{
  "n_experts": 24,
  "d_shared_expert": 320,
  "lr_router": 0.000522
}
Below are experts of layer 3 (counted from 0) of a mixture-of-experts language model. Rows are named router (the router's row for the expert) and show model dimensions 96-191. Each number is 128 + 24 x the weight over its row's rms, rounded and kept within 0 to 255.
After each expert's rows: "comes after" lists some tokens at least twice as common just before its tokens as in all text. This comes from a sample of Wikipedia text that the model never trained on. Tokens count by the router's weight.

# expert 4
router [ 98 159  88 202 113 150 128 112 100 130 145  97 173  95 121 174 105 102 187 129 138 137 114 160 109 178 124 107 143 104 141 104 135 102 129 114 121 133 105 106 114  79 125  96 125 101 132 166 106  98  88 105 156 146 143 147 153  79 173 126 118 197 104  91 162 112 115 101 117 153  93 158 144 201 166 130 147 121 136 129 117 126 116 167 118 133 105 137 121 153 108 117 155 124  70 145]
comes after: " |", " to", " (", "-", " is", " and"

# expert 21
router [ 98 177 101 183  91 147 145 101  99 121 123 114 157 127 130 130 156  86 176 151 164 112 136 128  98 160 141 126 146 127 123 134 151 130 154  91 129  84 125  99 129 101 136 129 104 109 154 131 157 116 117 141 116 105 120 140 133 122 136 137 133 128 118 136 186 116 113 110 123 123 104 146 163 153 149  88 108 111 115 100 118 135 171 182  98 163 103  86  92 148 135 127 133 134  73 126]
comes after: " |", " L", " W", " at", " in", " Y"

# expert 18
router [ 88 165  88 172 122  97 112 129 117 131 130 103 177 134  72 127 143 107 201 107 166 110 184 150 107 167 141 126 118 148 133  98 148 109 125 112 124  98 130  76 152 120 142 129 130  81 153 155 117 109 132 117 113 118 149 112 112 106 149 171 153 122 156 118 140 152 120 145  93 114  96 168 120 164 102 106 118 133 128 122 101 181 172 187  85 104 112 117 136 150 153 139 119 128  84  95]
comes after: " of", " the", " in", " with", " for", " to"

# expert 16
router [106 181  68 181 143 149 126 131 124 143 110 120 135 128  97 135 126 121 161 139 157 155 135 158 120 145 150  99 136 109 101 145 158 107 149 119 126 125 147  95 141 102 124 117 126 122 178 119 129 115 101 120 140 127 153 124 106  99 145 132 104 151 123 134 160 118 136 140 121 152  83 127 173 165 148 110 137 124 114  95 117 175 134 184 119 131  95 123 131 166 130 158 144 132  84 107]
comes after: "\n", "|", "-", ":", "R", " R"

# expert 2
router [118 167  89 178 118 132 136 112 113 179 139 116 151 100  99 113 148  96 166 148 135 148 119 134 107 148 157 105 143 129  98 137 145  98 109 119 143 120 142 111 151  80 127  91 160 100 136 149 132 128  97 131 114 151 147 118 139  98 172 165 104 125 139  84 176 114 124 121 105 147  84 122 177 137 140 116 124 136 139 120 111 126 135 160  91 116  98  99 113 170 125 127 127 122  65 126]
comes after: " the", " a", "-", " The", "'s", "The"

# expert 22
router [ 74 177 100 182 125 147 142  88 163 134 152 142 131 131 129 159  97 112 166 153 125 103 139 168 116 173 105 115 141 125 114 129 149 128 126 124 136 119 123  92 155 102 161  66 135 105 136 169 137 106  99 135 153 118 153 130  84 114 146 160  91 156 122 103 164 119 108  96 137 117  72 127 147 153 153  95 120 128 118 127 124 128 171 176  90 148 112  96  94 169 116 161 144  97  71 107]
comes after: " |", ")", ";", "===", " /", " –"

# expert 12
router [104 180  67 183 118 122 127 132 117 127 129 144 149 136 109 130 126  96 185 139 151 126 136 170 132 163 131 113 139  94 151 140 148 137 128 151 140 150 140 108 118 128 119 113 124  76 150 141  92 113 116 130 111 148 135 147 115 148 175 141 119 192  98 112 184 144 145 140 135 171  99 143 145 139 118  79 140 119 139 143  92 145 148 165 118 144 103 114 113 175 115 136 158 148 118 110]
comes after: " D", " K", " H", " T", " G", " F"

# expert 1
router [ 67 166 100 163 135 127 114 158 137 168 100 122 118 142  92 158 148 119 155 127 157 147 124 127 117 150 160 137 139 123 128 120 151 132 134 134 113 128 146  96 140 125 120 105 128 129 187 160 110 136  88 155 141 138 160 144  99  87 134 171 106 127 154 108 148 103 105 123 123 118  74 133 141 126 121 121 162 111 118 128 131 126 142 189 135 115 105 126 116 128 149 136 175 133 102 138]
comes after: "\n", ".", "==", ")", " =", " =="

# expert 20
router [112 157 102 157 133 119 130 138 157 141 122 148 190 116  82  92 132  91 137 125 116 134 133 163 111 157 158 118 127 134  99 146 165 132 107 124 157 116 141 112 107 109 125 100 125 108 167 179 110  97 110 142 123 132 180 137 102 108 154 122 117 120 155 108 154  90 101 119 147 129 106 130 127 160 148 143 126 118 135 152 100 125 155 129 102 126 102 147 127 144 115 140 148 145  93 124]
comes after: " the", " a", " The", " his", "'s", " c"